Below are experts of layer 7 (counted from 0) of a mixture-of-experts language model. Rows are named router (the router's row for the expert), up (a neuron's input weights, with its number) and show model dimensions 0-127. Each number is 500 + 40 x the weight over its row's rms, rounded and kept within 0 to 999. Numbers have three digits each.
After each expert's rows: a language model's description of what the expert responds to. This comes from a sample of Wikipedia text that the model never trained on.

# expert 25
router:513397482452478461542475565492480515469491469513485475506465515568514473513513534550564521511424485469411514488579528501542492409443407516479514506511494565542440488498480565501489501516486519562535525524512479515431501476535534428431469475533542518506523464490457488554516461494421520545540499511385510571462540544449502465531450539561497488451524531560488570505438491497486491535490
up0:454543526489543534459424512529551429489483440479456469505460539497543469420504525562465522545515527432544505487533512454536487559432478491468513470458494467495441511476497468484475488493542541586502479487513515525501481440536460459519502456552510383422431531464509520517433555558470534593496509475470510542475563502490449498465482574499571514508575522553474517531465489499443436529460
up1:539426476531531446522542528522491495416487493508560443473447483453444466507437567534508543515482455487488503429508444482480476447560494483458566473483522448558518491491514530504496557573470488509532543545515507452525579535458513499474536410515543429439536441501517498505531483533448525579455514514516459465456502469536546444460507520508525517521512584511513513510474537458445621535433
up2:571489456445515546480497527494495533482439461571430500441507514490570546549502502512485549488444528555492514550506559441502493418562530510432485470478471466550504509471546531509507465516525482509415487431481466488559519537540526535473431484518453531441448584514442509543518555532511475438505482567506450538481540530536503447467401527555446505541511471483503533525446502549413469501540
up3:531438509431521506545481523487488613496518527571503523526551526519573577515531475502537457514498478517522541442485446546491484468421528470495525549508453528474432510514570568417567561513540493533508542527526575493477511463463485474475445488499508477496507461584424494471519439520460564486515513498402498432462526573475489487549499531518509483426523440572508484516454483545496483512526
up4:524483495444562493426478518465535502509567459521515501446495509546486410555521539513469497470508516518395476443571470430503443510520460541505554495535510485513488508464476519514535550439442510467509483545417437480498525498513478486467466533596505534555484489430543568520500499478477500526534506385511417495445486462530567476556557512531569512510528468542560526529534537450532517451521
up5:565426546508448411512518480505476423422551534501523458528539541470516522594505525475466450477493447439468483469524510541523532428566517456504501493549504556519508494534497461449418456556521533459509433464567502498487481462495477530515491460490488420518480580494454481533501516507534552537524495479550549495433609525548498555500486520533495534450535569579549563510520510510515523501492
up6:515443485560521474396462454489463480542531504546529592429465543525453503563516464490524462501520493442549477466539561490545528481519464451504544472500511540490501458525476479485516574535446506518529482493556432461513422444534474443451501486537551503568496460507564460480527449433517495547561460513458539514466512451500565492471409512475533458515515523574526513471418434523545546527498
up7:496477484492524554554515445611540471487485551523452457489512479518482560472538496410516552420512426476510515506494458549520479465518448530478550551526506483593442483415505608528507435445454489479499525481438495577438452466525475549514514526497489495485521512486464577493518461495492504496571505515461558565458553511471469549523520496536445478473401475510452521511555533513522494509531
up8:523427514471464500504468447510566493575483460542537501509394521545433409483430492489519526557499450517509546510493478524539494465540475449481502550474464527452476536517507542439483521557526474546541494458484491472471483512580575532473610515523607464461532479482544500418575467456513561480519513454461500481527514510489510523534516556460495472470466474446478476565524494524474567556474
up9:583455495536480462520550522510503408555561491543465476512460480488552430496488517422531533473482470504522590440548445460486529422498516508480512484587487496482479514444535513457471515479518470450531438507522496546465581556496511553545478499557474509446498498512473534514542466527479558520442517467390506469468553478455455495593438541475529541567473452517468501496469524526480572479527
up10:542467515543562527446456433538487487503502542535388446477505530530474575537474568547489474494535517513454470564541531513554507430540461516531558468557519490505494455469436443490558496429548469538564471510502452504413460517527531465536551476489511517561519529489472484459549496470468461541518462473452430502475510514500517483441412499516535439572547525570481537518514485520482474545427
up11:487451594503490487503487554530478526505484538441505513507537483593487512467492518543540550492397436456521488479503490500532438507434490517490520603565471466488503527474450573503483502498518505521524500504520458536483458491510451451462532524509438433487412508500502566563461533577412472464466571536486552537513559482474464505459575466538506459474558521581505483473503438557506446524507
up12:488508502562552469487485524491506491504602479487519482472554498503528466548567479524511462457524463508464520509563461538427506438464476524506477585528495415488441453562498546520425500516486564473440484532523469482450409516577416481529538491464480481569435514447491493551444523537449516567558485474484577568531536508477509518548529534485505461455561519477502474505434552526530450525487
up13:524523498398520476457515520428453560497417505521515457535539535544451508425482513526542527504462530471516523531467496489457475524510404485465516534527524497536497493457496508468527488523569473507544436507536495471548510442501549482523471445568507372477506502532495478530515501515456523501542526567456439474469473527531506488552481520479520577442499601507569537548501466561462564419444
up14:588545440553500454486459465439507513493474548490486467510442493467585488514439563529515490576464503538410452505486404483460439499519464488518475538498528508490477526428525531436491556509569503407507508561618460464517547489520529485499486463494519463499510464463528470517477617527456536532486521578471516448554540518521471525532474522487505472477513484483505440544520483462492522548457
up15:476530570555489485489491417471487491530488471503458500532434445514520475587472536483497497509411485505509475451461512562558546416558467536490436451456504517530488492509486529491500495514526505483540475554467520427487477472565437464522446551476449592549522551612500462509480539488504560498592475512536577523512444567502484487517543513515436463522561529520545504522511492479482421470468
up16:487537496494486413538466571443471491557550513520505481571480440532545485487491450532476533484468433494448537491500499455511457501511500506514463435488521540591586577456484533379491497502466532495559515523469483554484451578501475505496497507543477524503445514527489449530470517482519542534465518435491509502403573442428526522497464472516418488532489490503586476530517431552526505455544
Description: Middle syllables of names and long words, such as Decl-ar-ation, Osc-ar, Alf-red-o, ty-ph-oon, and roots like found, direct, lead, polit.

# expert 33
router:483545413423445516524590549512523530507554481530480501487522477470432464520499502511547542479449447470508536518580435480534476489519510508505466594478478526506473519444495521554488435554468441502506519521485439533531514506481617476486505524462347578441458482520535465511502462493436512499527498532485492562461531495540480500538431545477436479471510542457503491477490524509519493559461
up0:461585444418549543507547541514536510586418462526500461519516450528434509566465486455546498525475521414468488526548502487508511495437465467451522505532432438434535522463503485493470423468554544508469435450466438520507474528502581527528533527496505535522507489372489491507532433505549519503532454519478463578471532503527517576535522559499450500515489512533492491536499476447509487487465
up1:541532478489478457453407465515518538487474518514539482517562504448398506485483462623489471458492487561437524492532505456504564518547491502460582542490508512477418535508544574516530472525485463515573505546494490436497476531497540475506553476569495527513510568491551506467471472515488459418553468492573500504452512478504523514449492512541409509563476425505449502534469525589476475466479
up2:499503501561473543563553563493435401575456513533503538527463488516506407493489501562567525500487471516486484503510484497510462580588536455483457529478495500516502533483500440500472553526498493378463445477497521479446511501495510432529517490512488552423504565549464509504536462553469551494487496461487387533562438537440529478504511466494486434489542427498475448515473523509484495575500
up3:376588400484522501434467524504582528477533471480474506500481599614453473524492494566577497509491497531510633541518463453515461502485488530544485550438543498513509562503493506510488483521498524519577537476518537447505489490539548533532518498523492408483485464468511420474464430502515450508524498506559486524484510507442545501465494458525471539481510514498514520491435475455499528502504
up4:461519554497542451463550478439474559548537391493492513442492499476451493547564540485469503419521580511495483530496568470488487527505493539471586544491520508569521485470484492510465527540578531441503456447421499508510429473524493479467536551527482500495471505471556527554442491487541452525567447497584455493522517469535448423481496532469545451497521500483446486537508561410501539443506
up5:501534517425453542526472511490454491545479436541479545520489518508461547491487527476503464493443501457561516506506496510507463507479504455509534492528433531526497524535442462561471475508472391490557474540522492560572521476450449530522456513466482541501508499472539486543478538537398458525524450487588480510485579480563513527403496591490438445563464479487488498479548408590517491484560
up6:553506544467425525510452515461470510534492494451429520495528433500444522497457496457454487506444404517437448537571545538517457486497522593591550537447470502561485523492519506506508517507398551487560512479442469549446481464527473464532535498478515523486527486554556498484478478496497525580514552564437523615503578466485432535514526507489490505503508493525496467454538480501493521458440
up7:472493480526540517529513497429500466540489536526539493495487549472504491485537487470499522489543480452420536474475472496424482512482455551476424492464599477506538489461520502480563554478500437430434562519500430520500530505460537483600440543545509427460474437527553569520540521527452521511577552506459427505513510592485515458442532524560442497482549472416492483492453487502530476522453
up8:549485573437458565556458484489517457472508452540566430484483457513525479488492477505505536466539451462537543559517425508428544461466483459512493537468494472509434431461483500513412474478563512521523534570458523494487491550557545508509516559522535556545542489553500454578534442456568474466536534540472487518454512546512504549436434524525447415501470507474487429440544484529500512478532
up9:490541461528437584459431510482547515484567504542493491512528443573433528483461452493466504516433452475469487574523428506513462536493490512470522368532448502516477522518559507547520480538506519460538471477490436442496556534528464544535575549376527484430516558508516451544518503554493545498431495540455480570480477514508469485527475554548461472498502520480508482465543457502467527509482
up10:464492574516497602504517488493464448450528489537548486533498478526528548524472487506483476531494493478472606471513549524484420433482447476496469465497512556527581488485518485491486508469542401442589499527502503497452459514505510448546491476489506404517459557572595502533494416520485498447513454502476474500503439505560443515525474536508474486475503511476502559543552586474530580538448
up11:505493390500367541515519482515517576526486517507508506518587456599401492532508511490534524437544487493506519438546488451508478556474493420528546523456533461486490534507435551514469470548494465521560466495492534528462493500463521508454522493457457555466441523456443450525464582529529444504523522419518484479443500542536531489516503482470489478479487598483510547549490547527489472530506
up12:478493512512458451573603513511566492453433500495475456499538425510461466539518582483598502504496493479533500447522461493519472480503500507508497482514492532461450514467485501533468431525457520524505491591436522509433512409450560502394542580506544510516503500467521511500500449502497622564551512451502529473455516502488468491570516519491495476504479577481558533519468482535454477552443
up13:518527435531398482443544532486531509455478486535498526498540352463512464521488467530473542479514452530600476497461479453478513534480522460445560515427524499563454509489541583510443533491496542480549495404471483513555472504528485467550509472489501502572482530521516489520506522543488554514515505507511503473510491555525551461455513479512489531406499465566574586486411522498525493456509
up14:499457507538529525529497528521539532548529510489529566438582464426472483461533463530460538572555502499475577471594481455433485517519515533443432481437567483446486501453472491537450475551507534505488519455486519491515469479538453473483532472487415504483452567456551517408570518492556578516481537498548509535469514586490413500465519490476438493483524440493449491496485505511435495452499
up15:533465474464524483552536492460476485509535469489531477521453485454504440523473493487571474447484520504471457460516489586493501524501549505422537535595471536522491524560485529480450465536504502474489514453496507464496502529470554523505520488440505596481483522581565498472539557466466455456491544461480592517553464426496458504537500480552447489529559447457408594561412542486554456520468
up16:494505433475513449549476565547434523439456463509505540501537542490488459503487494428429553521442454480532510385512505587552465486534504511542508557509465570553483494439538502513423514477536496485554505501445556512522524473508545565477522472530530549440527517534471553477595483463454533471494528516448522492451567468450454511482492436541522396533514534449520483462529487479474484497461
Description: Later or final syllables of place names and nouns, as in Anch-or-age, Ac-adem-y, Kent-uck-y, plus nouns like group, club, University, member.

# expert 39
router:500535553429464435564510442450491454505538520537573538466544596430492518527500459504537559430514543425493522497486569498558472527490480515464451502464366502564459524545529487551531430526433492488510522481446444490484568475489427519523527537466499454508498469526477438549511499515521533547484518493452470498456541514526450529492484551556501459547469478561495525483498536444532545465492
up0:445462478590470499479453572466506533550576508561464539517529486483433524486544507426536522488492453448537537553506472486503458528558561446531529491469530444485522514504517563526482510551446506526414504536440524478471551485525471526469579492478549470459514485505450554524546493493463560499578463480486450488442466471473512502539492517574463405517518519468409484475461522556449467427531
up1:535516480500494502543524510498605526542588509569505491546509457425484480510422528472437489440549521513571514511520523486522478569417490489495489420531492521480502493409497496498433465497488426498504540446524459471487501522454461560508600483485490519505513524546449441531550450563545487508440470509511527514466483453511468438486504509465517361559524481512453463484485463537492488483446
up2:530447559509435517518538494483504480498507510554490600457556505481513558581546480462542510452506451425482533602489595469523464534501511483559554483484511491423498543459520531545492460479605468432467508542504458516518537403520497447494443539475523545435508485430477510489485545506533523506519452450473464453521510569483471485508481516477555443489555466557558504540487471511482491547516
up3:527565478475598488487455502460548465511515432492535505494468470506511474467474446593511443427503448465519517487565507492468494520553459533443544530555440508510509504531534499454525467451514530503492493513435442483509434459556476503537504480510455502412529522536444503505498550468571480550448475493479538489436482562480486519489520548593497494462527443603474518525572568421545496519553
up4:503564559422485500494494423496495560455531475544560496472477467437463481519613504426550508495559464455490496432438509518527402491542524446478505449504493537553468504470492480478444474535493488523583509544520504493518506534501461550550470518547498515499499475495504447488563420467543554478529531486470453527454467433458546522572524530437440532561511485569506498464543499549497483433538
up5:497495483529529498571509445520434485567565460531444504563544438455527494434514539513475501451500567475543455500488581529509581483536438514525451478503502414457428461502548486455475484554587490455506510534420476477454484509511431535577574468517534493455523530454474489465464528533511479539443540544495500458442495513483469522546438516496472466468457458533552554521530520562559482491491
up6:504493534480487530473416469476541438420555578479460478536457472489518562477548531480579453501518485459520553505468547400483488509447526437505547462478391546545435495494514447491502482534491517527512508486461539483490432512502544471547446513538543532461516498502562483507517422505479493564467505493534437501469532549506541573536409527498535433538539519469540527430558499485500528539547
up7:534532485490499520474504390543535478473476483541504420511517603452569491507433522382568538533417439468457504476486503493489475412424524505445464537529483493508567541502490479435505461550476497500514443522551509506473541480444476525492464553512496501532492471498489498545516453544502597490507443530513487449474571536511512526440528587482553505491536529521477459570531466471499524517514
up8:486556494474502547479444442503525529578570419526432539480528472515508479576582459432529518484480515442519524511477604479527500532446507406443524466535500509520495528458531466477532443456500446509471510503519481479527460548555568499472530536490452482498493542501493565507503415533546514525526402574469452470485465469502484487434516531532545485492436522556497512477482411499471532540547
up9:524488522504573498580498444469506434516554478484455492554465438538487456571424454452461510464505460461529468445549577563478425525470472468467468576556432513488455463585457502519474507479482459490456472522468434503507499496498495491547538449534537508552527528504545438565475490546448542481531536521476550506521431515558507570489582464543477490515561519564471509459471470491554522499500
up10:511444536574451490503457520487459511495451442531459483498474431463542465604532443466560542500491437521454520493490558484583482508503468489435511480577507517589524578481532450533549490519562516449465515462459475518508531502511527398500460430523479560431506532451530504500459569454540497544544539501496479467469494526478463487525465545483445504511446438518517528429528523503528533516577
up11:509454481521517479476472526481493509478526571562575520460485484496474491544500462550596515443457513542480531554471501462503469582510496522416449547472456586580543514449545526530460512534576556515493473519472467451461532481539496543523489521467471449456478381512562525511521523536489505563510468425515411486530472532438464571536468504510504549436467438511502516481488482460475449485477
up12:510442525605524492468486499479514423565522601553516450503510490483485558482500502489531544514435522475523522532546537492476499523469406551475482477457522461523472453605477530446495523499525516485427505519468458479520488482517518501471509511499521543504546463479490502433569521519589473561507471498414448477531472470539506454463492525522517487412413516480473544505399516483529500475604
up13:500514405456538445514576534480445453470469523564412573463484531508494498508471423498568461388504538499434445539565501446521508522492523480483527527494504515458502509505495561524498472496517478531517388498556485471558526473459505537534492478443458469513508502487509508582544576510512425538502511502513537431487485514474417503532478571536498564521436495481494533498486532427495466470546
up14:506475504508499471493513398511527527478470515505476473423558571528507483508498510505541476499531419486476436581479564467479543490532438536509551461481422488469514585438466494486483496560516599468517587522491472545460502457512488517495496402495483537547493458459491472486438454490485465530532513553487522481492600514503523484569563466495525553500448542587449485502575510458473525462465
up15:554485546509495465492520418469505483507513502507520527427532499433535521535524552513531490445543527417492546537450565454502517516458580484455415495442472509514510514447522496473492474522533454532574557421459528456460453498471551522538521452524461453516483544487518484510464522486556551546534553566558468515441448485438494518431432516431449466488412493534511509474413548494512467464501
up16:470431524430492502462540407457557510535511495494592458477538545486563525523504483513548490462543439450527453543538528444545468459431533523404519488419434470467506499531528544441494533570484489542514535513539470434552482471503486501582501538472473483500459473494504541479450487481514471504475445466447494485457544478512546585535549548505544535518510601529495490495465556490506541541448
Description: Middle syllables of foreign or transliterated names and words, and raw bytes of non-Latin script, such as ar in Gwar, ad in Awad, at in Shamhat.

# expert 21
router:501567478505455549526464540459513404506533540493543522465467517507513501522488509545503482506514421546515460488560497557524478491491399485482529480438448472477509503526492397464506417446475567501504492495515507482421584469512493540487491451475485491484446542528478488517609538589531503555509529503507498397491519432518510462493450529468499515609486541431474478561521495480544499465530
up1:487383519519489517542528504462482512516523541500563489448478524449536565507448488529420496538524457512514524411567511525478435530476456531507585510426545503515518502535452564508475548500501499504485481510414475493456494457518418498586470453504479545541438544449448464521445486514481480488478453482552523558516557576520472464488535508491500516530587531514480600573525512473508528516531
up2:497550488546505513476524482501563532545551485480525471585550505576433473523445488468578483471475501461539503535462541541520475467414442490507546525513534452443478460482512523517553496477398516516622537511495489515472482478532499463553456469540465511502510531499396500447444532532556500506506473513519458513476561521522453524486469465551452472624527504473481517530509480483479532551404
up3:494498412549467473492463550458528543514471474485535527511448568496446450535508494484528559435502484495413464508591471465478499507506442470511467454466515472418501519471449430485547486550527518512470492498478458444437500517585508559514538480475464424394451465503540573521501516531526463485523514551497541546552548517593580450436489489518491548545491518566486531496480472517525478503541
up4:490492485455576491502463477462450531482515506446473505484545482516515493439521510407535443550457462500459499485536488511570567546540459516483585587516490515575526571525433484522458439489572469448467481492521516424527507418543505417485540442521603570536471486516540510503524466493523532516410508486440502524487552517512430448539530486463556509460477514523459524523493514499524529462518
up5:533487417514518576573542527416493486484452464505534462434552539462500468454568459507556463490494477495567487442478535521466436495515536466502553496464521512456523483485510576506497512510573443511411581473498541539504480532477545468505478454492531497516499489530387561517535568487543472448467463514493533535507541502512559500572532582537450463483529431493517532541469570448506513488479
up6:526481555524516481471451562502612495550491479560429513490567531468478477547548462500556498463518523520486405479453447489485556466614471464454511485503526465460566500576528463554479539511562496481546499512461529513476528490518543528513495492486442453503452498517588504447534430521521517507468536535483480477509471576505418449590466469493492452554468477525472526432530470451505480457492
up7:545471457511489489520515463523517521492532499517522452542449475508496561565546468463481535424506511486508553446569502558572512479479531511429491503503568569536495479510498505467486380483499541545533514571471424496475468534462502458466506470455460466465458483515541467567451457416516440474561460481536472486579518524462496586544491431480539466522524442490502548447546479429490575496511
up8:519557487497437433547475448410528495575544504475517502479440469530486515504497493514541544511526483473494537502468447426405504442513464499558481409582512507435507514483520458470488466553528478503480502448509480466474565508548492486510519440492497465476494582544505511521566494563573454545528547529550491518519476536463509541468517459482540477486404482440557489555536490416462476505585
up9:503569486519532576514539530530567494490540495522486512457442478475516453500566506550477532490453511544578481509498517548475449514494428449471459483438527462428568520494492492494474524558524476502497567560494546468509459518507612506453497435534477509449492522496504515544548456512472531551619461480493467498484565408539480469430433476485508583508443486502506521462512471491439492432537
up10:560510485524570426535520519529536506475527520467528538446562547505500485532486428391423464501440488457455453531589546491484467519489484558433494545446475533482502542497542534491451496515499525537509523523431523507452489503509398544493493504504524492487479519526514558513568547495440458511544482458487481449497558467555565511436520541494521582453540481461518449583506434489532441490459
up11:482569510531507506530500456493487538525477485493489500538430513573505451460478496502574465412469510549503490560487504590507494514456501486415420530475461462508455421487490518420455515525566459535462530518439541501467589455540481465495513529485575478586414562510456530455526540525469484511484455531525537488491525535505490538525472442515463530558515512581462552505553487491574446490469
up12:442512566540520495550511461457451447478455555539547466475491514476448457512502538563436469508476502498504459481515491509432495425475503538458484521465463432477530483497494471516451464542515574514570513539566521544435575457531483554501420457482546497504492565596460486455474524562443439525524569525418504412504491540472472511560564525533532540505479535489478449487498469476477475561505
up13:524500410592427455514468501468526447502497514495497478587483526542547530550493588557556525529535543507514473512531443494448605444479561501442477485439570520490463473455515474510548458581499560491517506467491567486468503563497467545486503519455523516498507503508482487510533506477495503564449488515430435442438466503454510475453512474462484495496403467515427527447461573533493499510493
up14:553469467463539460518435440489499525506499498533538519565515506449507530533423512444516549536447421480523455499460448500489451493451420486489483440467451510465602483437563565530477503472450463482573518510476478464497538553541468464517477496515598522524569534462436497492564482541547544464544515543479548489471533515427506539451512520516525502510525502437449531518489446560446539564528
up15:527477484515460457595510492481447544475503539493522506535501518486542511497562510468501389528471461544497552486572576567529494439498451478492499545447590491544473521504466448453507483441555521524510500487501509496531480448493453469500483471483565456471452484655438526544480547504501432536487542505511531456526434487556492478536519565455460555458512523497481409501492457471541507506526
up16:531441484521501476563480541519527491480513467493563490571517547551530415452484516482503494497506472591480498421507426562529459486487517523526427469412441575431513507482479475501461511554485466557491486555493572470481471530506469449531514541444494448464481538448491470475563557571506430529479541533492502429469498519504511524493498463480453572555441429522468466547494488554498426550520
up17:561486464483505465462484451524503487536505463458525506513474470468426481541475534490463383508520441551490473501587481548503499455519510503427525533467522505505461472520505410514408466550480533386503543591477503447499496456534547508442446552515524451511473536538473435451548608503446479502513506501470493514441494500469493545482556470483500471537521483525539491478515468553513587480570
Description: Bare spaces and digits in tables, dates and scores, opening quotes and brackets, en dashes, and prefixes like re, un, se, im.

# expert 8
router:407466475413616516486537546522517525514509473525499523489496495483420481556490509514507500426484481465566491468426546490556469464470501443515503502493419518547500525468468529525578513559506423525519463429490534478485491496487444423408470502547467492446508567517611523506494451526469465503520558541491507529503516505506524509494496507489526482508573592483457514581449477480486444519496
up0:512474461457529459542514468538567525524485504464542474461547481535501493520448567433573512525454460493522417467510458500568472522495533521436555456505463484422492513504451502450475483516495567505494517511497520509548458456533523464457552423507420538430520498522520531506485538546442524526522520534522562550563533502540406527511550546465504444475549451559498490487512492525441396586460
up1:503492532526505483489520471437517512519473463573573511486430473443504473492453531439521499406477412537499543485484487511508456524489464461510473497572500478592443510496445475510512484567535508517525435444447524491507421472489485439504514542508482475393532553445566508549549512549489554496504533545475499522487508493543542481456444472518485505527461461550510406473430525600534442541496
up2:537472479464398449539483433443545496574499443537484504517383501529495461588534525431532497506533434500518502527449457484453492445528489429532511517475495539506590471499507460549489437528488468496499487453452502517472558464467517513455465488465507549551511554561489528482492538458552490524551498554500571446492443445532554526504493584484513500528451518473530519529561511557556497538557
up3:522477472501552560470551546489518388541481534520510506495407488601522415527435474465476521528434470514530532473558553506491456477410476452438556466540552534455516544462491489535528484499476495433563478478553547535581445506538522466466528484560491570504473507497498511531528458553591507532569482543525494465540481522493444584448491477494519511470498540506512516523507482489480440491497
up4:498482527505547475453536476470504519454480447517465454471458479459486500537501483447482480473448489499485411425502508497451403515471429482488540498502500500466548578500462488464512515528541509499538530497550543505492494517493447494470453476499508445504607565463563482504572500526442491456563597491475511485528535483481548472475550503557546578489520616581452503578547507508565508548543
up5:438517496507483497482564545498504525490464470518511523447463526463450526605479516502490490522524531444521547518511518510531503478550445466528551564471495561413469528472489563506427475515490440556496522387500492503449504438486500560450441444449480551566453561544459504478482488460548501530505552547484586476416539502557478507509399566505510537501473506456492479506460441514455463468511
up6:500525437532449456547571472530474482503552472510567458427463530543462501560472550471502437539452511407518552422547485530469513502507463553479553537521505492493527516548516461499499516560466422454461545485603522473491477444449516471561568442453444527446553528422566515477486426505508541467472522473528495523415491526505528491504504510484518526486523507490461563544487481465475472574529
up7:429552434530446464508571472495519502540473523480531541452484499513446448579479456501557477540493534619501537517542516529466473512412528545442485526503462483480470439479448484459426584464534465498529565528462529542520520534527523501573475527467485529510586533547569515559460498513537444508476516437501447501493499457524503471448535485499409477466493485508488566519434522443489523508462
up8:470459425494497508521528523452482493481567421543463441568526457576493479543433512452507547529488549526471530448570508489468454507407494472502515510534532473463542531521488516479585482498452478536580492454568474480466474518489466449463416492518514529528497500548546453493545521511484519517540478540508605478498586450465507495537514518442442447494461560557474486543495446560440453511466
up9:449572431474515494508613466518476465489459406528464435462526518530438458485536528501487533528483450436579508544573488463488480482530503505471541477485537526551511544458406481488441535454560508474530519415481533472431471481534440441561541485523482527477469531431555548508539432521535535487461488491518515467481486540548503527414465528479493491460564490523485559503531512477517435494514
up10:492529485547506533506506476548510524501548579555519465463514482530421540412457586510513469426411515527474507473457452546585396509519501505400547460510529528562528462548592487537493472460467500500473527507526480479570464457478537448495547511541480514455495456521547478498506527487504443461561561455596538475518500451507466530482542553508498479487507526507436495541530454532489517476471
up11:466550429469529566490528538469576482482428489512477512492496418447479509500482538479580468455470482538551474485505515493438510502455465517428463480411551560488471498509509533492529514499477463571505427520422535460493509513507439503513491478513544531466519478509510521542557509481462576501547612484542397453509480513447513570534498459510486558415528563434487498526499554482448479519477
up12:533539575399526507567490494463512490485474507491521477477494515400441485532427452521444427578498466498616491537477565542480489509465545495446575488481530517549459505507488498508456532473551525511541527501508540541462452518479501503471598475530537514500464520533534531502523429518549487486464509539567504483436481497510498532497503481437543412497491457568482482481432414543460506466546
up13:514516528541443531505485484477454426476489477502484481427536480534522458501567497485473601478488465564522550459534419436520465479445498537514530590571473462563490499556449565462476448518529512481513604491502554510442522386432529519479529538432478470522528439491570521532434503498486487514470542490533520553473539499509449512464512500539526496509511487533452485497572503490573490448505
up14:386533487488527461524504523477453459518481485514494518515475520502541486526554516472499493513548480558535563435528451483505431437443463491526443502545509463532530455445543469461515494440505408559479451544534523527445493535553502487500497452598446520564461473492521540602554559436526507543485536470512517552507459520477509502493520523461562491559467526527470446565413489452543436501514
up15:385459496550502582551501439454511477525521439510580504497474472479505471493527529499540559459500463483523507590539485457511458498476491470562481545440485461478553433470518430528468516496492482515484495479505452463404436499465478393512531532522489469469540489532511509555532514442596492488538517519487527573525476509454513497463527581474461530484423541541443564536485447506495446501496
up16:474509482406513549402479564453498461503497485517516461563479537532523483433452554531459465574516468501496410500529539490514512485474419458529521499413521533545455471480447503478445526525442481447608465486479516450532403497484546536493530472521538498487508553483492537474519543493505436523454563489498515503477541561527509509536521528507505447510509551501504467522609531449541473505417
Description: The word the, possessives his/its/their, and short vowel pieces inside foreign names and words, like Sav-i-our, v-on, Austral-ian.

# expert 28
router:514498507445571422522557483487501483493536469555527588518574514485442508548441469527482575452478483474543493390472520478516528455495482456522440487487455573582471587489514523588554451546523480534492488486455425516520509469573513500428562548525387501542492491501522483491526512494518487518515533517519482496473509501417485492504507472567459444489469533503512518538410473498463507488504
up0:553570482497509520450431491489527539500520490543520559483476549460534510455493501609513553505552487572541513515543533474479480535475507554507548554439485565535498552548426576403519513499475495538492500481483426527523466472475441514534418478445495451521473479502494543495534446490520460507480505472475386496470472582460517531423430501463450535455504443533482461538488535501534495443508
up1:448530510464467530528477486479497478436554463515484562499527547576495567489499511475524474575535454519526572449522503500399436474511507546547491514516490513491487548460547549546544486528540477445541524461506562530393463445442519508484520512434488454502486415596558473578549484493559485456466518476543492525512494530427493472510462476477447519429504437551512483512430454508497518476467
up2:437509555565484527526513511512563443493525514539520459554474535474553474540475485466440516500422482512541527496539472423458520506445406565532499503488436497468485573543388424453524542562491462538539528521456521499494514492462585480512533480442474470533439495480506494441472515560477486549565480617517511467506534466482510498560504487456465507440502448514495515459467483492564473491452
up3:526560580490505563549491511475496476548500500497554508536461568528486465501513528561490436486492488437480451504459570502461457495505541495501503553515561434535521490466468470513538465443552542507549438454467424436490509548458506494467500453516506491474544499458531494513455469455504503574420529535491466529410461446434469579461585541527459498492497517446520524518516430445516578445564
up4:498511484502587516475481498440509478552553530506513474582590459446486474473459513524541539509579455520536438455482503523526517546562535535496584519502544453540452408440509524515476532479499479460496562518479520434508421477479479506497513523514522370497495485500534476530536462519562510486521474543518468482485499473434491485471587460496512529436420537482523525576439499435557519469501
up5:486477511526457543559521456525493507496552448554467544532580500496570532438501557496529514383451501537481479524458505501466472590503509463540516582475468515453430485479513433419474514487497479500505556579491438516517532524458573486508515491521542508490482529389468574520487480512527464532467410503441505500455471509512519550551487481495434473504453558541532554490455521541490548508551
up6:562550477562507424550512537493521535504557563567528506485577521523458531568466528505493430590499452554453519452441510468495538450508466431516515485534459509527475484506459449581440471582520503537512433520561449535481484431502544512514462469496522448492496548467474439482508408524445483559498474480477479490528506518432487501564495475549493459523522517477566494477423497448540511525452
up7:571476467525493469408565474496563440486547446586496501464550510486548532522524474455527464509444511524553500427497505492488484552537436486447492472411604521490493546381533506543505541506510494515491555491460544525489416541529509478495457487559463511560497487515520495486482464480464482488538565511605499498482504518512478476489529533461427452532504511529472541561505503593488475562499
up8:474453447542505484451462509487481540435508487546548515473454454513483449544490540620580476551543528511502512447465484480504430463462471524531480521557526454496451482547460492420493495488498420558469446449494470561527547489503508471535449460527476543540526478523526543518490555565527444480517501401468518512485459521479584496590519543512546482485545439504520556549448500442492448463477
up9:519496492543433469490525580488524513454531435435478496517467524535495461486540495540446477512571479538492463538479514442478465504546473478495587552500480461558431479452505437508566503508453518558509457546521510467566531494502489590418438399464541481478487496528509484465557469436588466547492511579489491506401490572530531481492502494500536488561503472467520530524572499527448507520534
up10:513455611483497399497509491492533466482550462600518413476531451493535577533470482539541520439478539529490530509505476488505477516508418495487501482509525553514531547499508476471470469545556470523518434447453425514512528442513498463535520433475459475558489491428487508463491505585519496510546523504524443506482544550535469456429495540493561566429552446485512552479510507557499500513409
up11:554511496606506572483562499511529495491522456548480484492470433516442478518437522614511508452407502476515447523506458496520464484512468466511562528544497584480510611564503451603580499457466531546517473514471526468552475500528481479464544520432469454484524509463552468432506470510546475527521480487407521457521511458499476524503475538523445516531502479495496518488527440510491488432547
up12:475485548460516459487459519564470458531471556477511491522517509573439506437520499503509516493480507487528496508517467521423478466604489521425496492474475478474492554468439470593437447553541447500444502476449456491497508470581451506512514457543485461536456492403582485503523547493500438513510567517568494546482456540471486489430534526529566493489538474568497592463483500512533556576475
up13:522461529469476465516542527536507474535452513521521475499434522498469484500499475523571458560484493462541494512533474494461459491507520590553457547494471485516432494465442530458466455459547547498501499489488423537513461475485599417485512508502464497555456593469476524472491450585464514477462550478504511479492490535460440488536565523538553409489475490635533594502446536541546508490491
up14:503570548475452462540469590440540502440508508623481460529521493518594473529492478579516501474517493524541550557530554495424484437570541464510483421480454488461540509497485423508515512487529457492437545544452506502519467469528508493465479446483554459521555505465517477510484552510538533501521588566463491481465499429487507466439490466460465464492503442451483510543513474467481543575464
up15:490529443487535492547470544562423514492569474543467508513443477526475538543485559584510497524394495498429606527550475436495517489521502491521545468552478492523541445432485463508477493497511435539530495544526515559511513392458531469532471506494502469462418504509520483600542444549479485521462492508529502527489450513489446509486510453488446515560462530522502546472586577479500451500533
up16:519618501482515489450552538511529484555434490519496457480509485472515529540488542487536514497424544478462428487465530486527512483468490535414494460464467513523498544484579490483503499518559522512482442503436435405530521404492416467513497455446496575531521512492536535532477466504479518513507561430541557515550520433473586482496514491515572483480502581582540553485528485460510444492480
Description: Final syllables of place and personal names, often non-English, like Chandigar-h, -ur, -na, -ville, -ington, before a comma.